config.yaml
num_hidden_layers: 9
hidden_size: 192
n_experts: 48
experts_per_token: 2
d_expert: 112
d_shared_expert: 128
hidden_act: "geglu"
moe_layers: [0, 1, 2, 3, 4, 5, 6, 7, 8]
router_score: "softmax"
normalize_top_k: false
routed_scale: 9.85
balance_loss: 0.000115
balance_bias: true
router_bias: true
shared_expert_gate: true
init_std_router: 0.0121
lr_router: 0.00068
num_attention_heads: 6
num_key_value_heads: 6
head_dim: 32
vocab_size: 15936
norm: "rmsnorm"
norm_place: "peri"
norm_eps: 1e-05
positions: "rope"
rope_theta: 16100.0
rope_fraction: 1.0
qk_norm: true
attn_scale: 0.177
tie_word_embeddings: true
parallel_block: false
extras: ["capped logits"]
init: "trunc"
init_std_qkv: 0.0431
init_std_o: 0.0102
init_std_up: 0.0431
init_std_down: 0.00622
optimizer: "soap_variant"
learning_rate: 0.00448
beta1: 0.95
beta2: 0.95
weight_decay: 0.023
lr_head: 0.0138
max_grad_norm: 1.0
warmup_steps: 50
schedule: "wsd"
decay_fraction: 0.55
decay_shape: "linear"
final_lr_fraction: 0.0
batch_tokens: 65536
max_seq_len: 256
doc_mask: true
train_tokens: 442600000
max_steps: 6754
dataset: "wikipedia_en"
Below are experts of layer 4 (counted from 0) of a mixture-of-experts language model. Rows are named gate (a neuron's input weights, with its number), up (a neuron's input weights, with its number), down (a neuron's output weights, with its number) and show model dimensions 0-63. Each number is 500 + 50 x the weight over its row's rms, rounded and kept within 0 to 999. Numbers have three digits each.
Before each expert's rows: "gets" lists some tokens that make up at least twice as much of what it gets as of all text; "comes before" lists some tokens at least twice as common just after its tokens as in all text. This comes from a sample of Wikipedia text that the model never trained on. Tokens count by the router's weight.

# expert 1
gets: ",", " to", "),", "\",", " would", ".,"
comes before: " and", " which", " the", " be", " but", " who"
gate0:491457496471467494573474489480431555485503540535416410537413511539458543410548458466530561427496448464525474548468471527540523523564479445596530465480498554452535535588494577554457540515469525
up0:468460512443514551595522461467500454466431517467399492532487534492417473449532473505531555527484314507512470528452480591545538512560476462525505506490522581525545492548471588560424542489490536
down0:597482500565446429513475583580459487578553499481509630505485572533583425485442422457485450482477586545468510402441571524537474522495491511545442484562481489576522473503604422562548462575529591
gate1:592517412406539449504495530509568495489491595577444508443452498571549516534547518500411530458485563440579476591560479529444589429480454542486550511484510457424487496482575495516482505522436427
up1:424440561572393570502597448492451523540462389432532542541540470438467475452440535468515514455487450526416531446489572485528436525530497551532417466515531456580585511494454463508530459454584560
down1:474501557574509529460537578529586534455549487593548455486538490487492526422526494513512502389462465561383529378477498511551427440554541494438476481519464440590490403484517481423417485452475510
gate2:464551464495500520602504507490487464557508524485537513483531518505522543570593509482432504429568571510575434392475534553470487519629583583523464467579506474523525587501565462443444462406515517
up2:507579512487555464527493533514588520466522458484487504466585445505500635487476470493589504507447479467498491543502477566540502485537384407565570568418519493505489428466514458498590552452542448
down2:495526496493490586544412517512387574482469555574521487468463551499484487391539492521480549438555510502544494540465434470498427500548509658500481552422499416525524560530607513514415473514515509
gate3:456431455538560504527443448566508466558511527518474511412507469467511580432543523393560538494570496553423361500462539492586556504522514439374368457448473533542498547359453476460547472510541556
up3:599551494442461364508471620518543506415548558511510444557434549511552454504465443435459486507435511435554576452598552507581491493510431508610519438516533553410539423442563535444466518469488556
down3:485537384473508535501634581460454453506459487494413514481492425476518498594489453544340581508495449491560522525487475444494569441435481568521536464547508618501475461542478504515478500495475458
gate4:543567474452556467545455521543523450518538383520612499568548470598518457481533521545553570464480523562436539490458515448504466415513538471531570581479447509469555461554498491471517437396502487
up4:594534501429531526517504485525475480442498554562545486512469632461511532433403475457484408472504480506513493544516470436435516524580499489503524484595506492529529465534607653579480564567512481
down4:529494547502539537574485589495484400428514548497505475461484588465455502546586551477443469498452465450619443405507485424534521441510525415442429580517505508462459443530457522432553508541568529
gate5:430470549473442481528475506482477485546516545578454474516598483461497492466502600542533529557485566444514369589444467500538401421571439489437483505475532489516443484443519427434549523483490571
up5:471477429478475514599472464530511491518471492505508499473568509441564541503597648447488467402496535496521390627506464494521534457574503494478489570526505501565572447491472550411509506534548553
down5:476518424483526452447548483509473421418551437502520517504450453543396404623460495569358483445451572611531445429433497444476478495510503488477561488506539483471528461482510583518554477525479461
gate6:417527440523531554436616490503486529553495524489525503434568528449480458483556548402590488444588505573447533463464442633539509439519463526423466469486558608437478527489490519500471465499418436
up6:516525440508484544443503488625467599504550579491521496493538520532552415515536544452521492541567488485472528481579448616480505445553548490484502533501436508463457484514502497547470461493519503
down6:440638466510507600452569461515466476514442398485525496506460577462482479426473409476483504443555550545484544489429558493476476490444432509361489463520550511543544622551477510482570472497562539
gate7:495488461516557519521585473545495571534366478510475453505522574541544465514518499465488441495454523390452421450473651601450416556422502570569454541442511531526464444416423544466557533512425482
up7:511421424463527488510550372549406473472446462455579450550467507483539538552581514423482474470484447519396476418423455440484509488471555390502438573546423555560450599501468594502391487438497595
down7:382539508546580476579484543495479539384489493495500507620462476505488478489389482458502482525529404448438526561515533536556478524533510501536513426399414525427503456450493525593356494518430445
gate8:498495499406491535499444518513465580579570403588411616442472539580513506450551420522451498482507566413505495441418483510649475497537481532463544488462536563530505492552522498600477428438381424
up8:427505422485495471589464429420507507449565426497475514512472487543523544617509498427501455505502501461497419545494467505527548423502479478496463472520409521550437459526494537481509471531551378
down8:464472476473451556599513422486587491560470522503454561526541550569496509536533490458433422531525555459524483605442422554560510458463494445398437489520534519543514511488497410505547522385421468
gate9:511483562459503541554560400553549520543583528525498505533482521517419581469529549408496398543388503566480535400459509542433468527439495427518550521537490496461516476531538552465438483467532459
up9:519526562397491492467455501364444528505495532547460490484477442526492509465665538571512568494496550488469558579404523522505442447487471505555505429491483449489545557462454538515537555477518496
down9:574457584470552544551555523507621453459538469431461496532515559510435520525522390481487478521480381418476487468614526478394498561609557554512494518483531573561505531467531417495464478498477510
gate10:532413381403464477509533618482499523491483462508533459500483496491531481525506535485446506472524567466534467572529484501435530503533440475555592515522535505483589506457431466458384533451506566
up10:442560485567549496515536451501510473568539567539488478549505494427481473420514565478470456504484477499414516456452477464434457605510599493533549535435500472512419499490444526526587593523450341
down10:455485506476534488529505531441459494530473514546433452558472535510444552529415525578444495396552498539485526427494467586512508468590540396529523467465379435481426455502408469384526499488528495
gate11:570415511484498391501519506434376548400502564503496450568519449424440469582466435536586513424450509499516476519422537429478555546457498546479513465525515494527542528514477421584403445599552508
up11:561511507488502391494589613508448501479547527452540516500531502446500503494500469435546480432507623458473504462508485524570509568508438534507487464546499458507434497512536467468414347474539525
down11:520567543583451523568474444509533407475562467550580520422496563472545434446478510426419378480476402490527507489528523454390477466470616535389437555518540539470599547442403460488471577586418464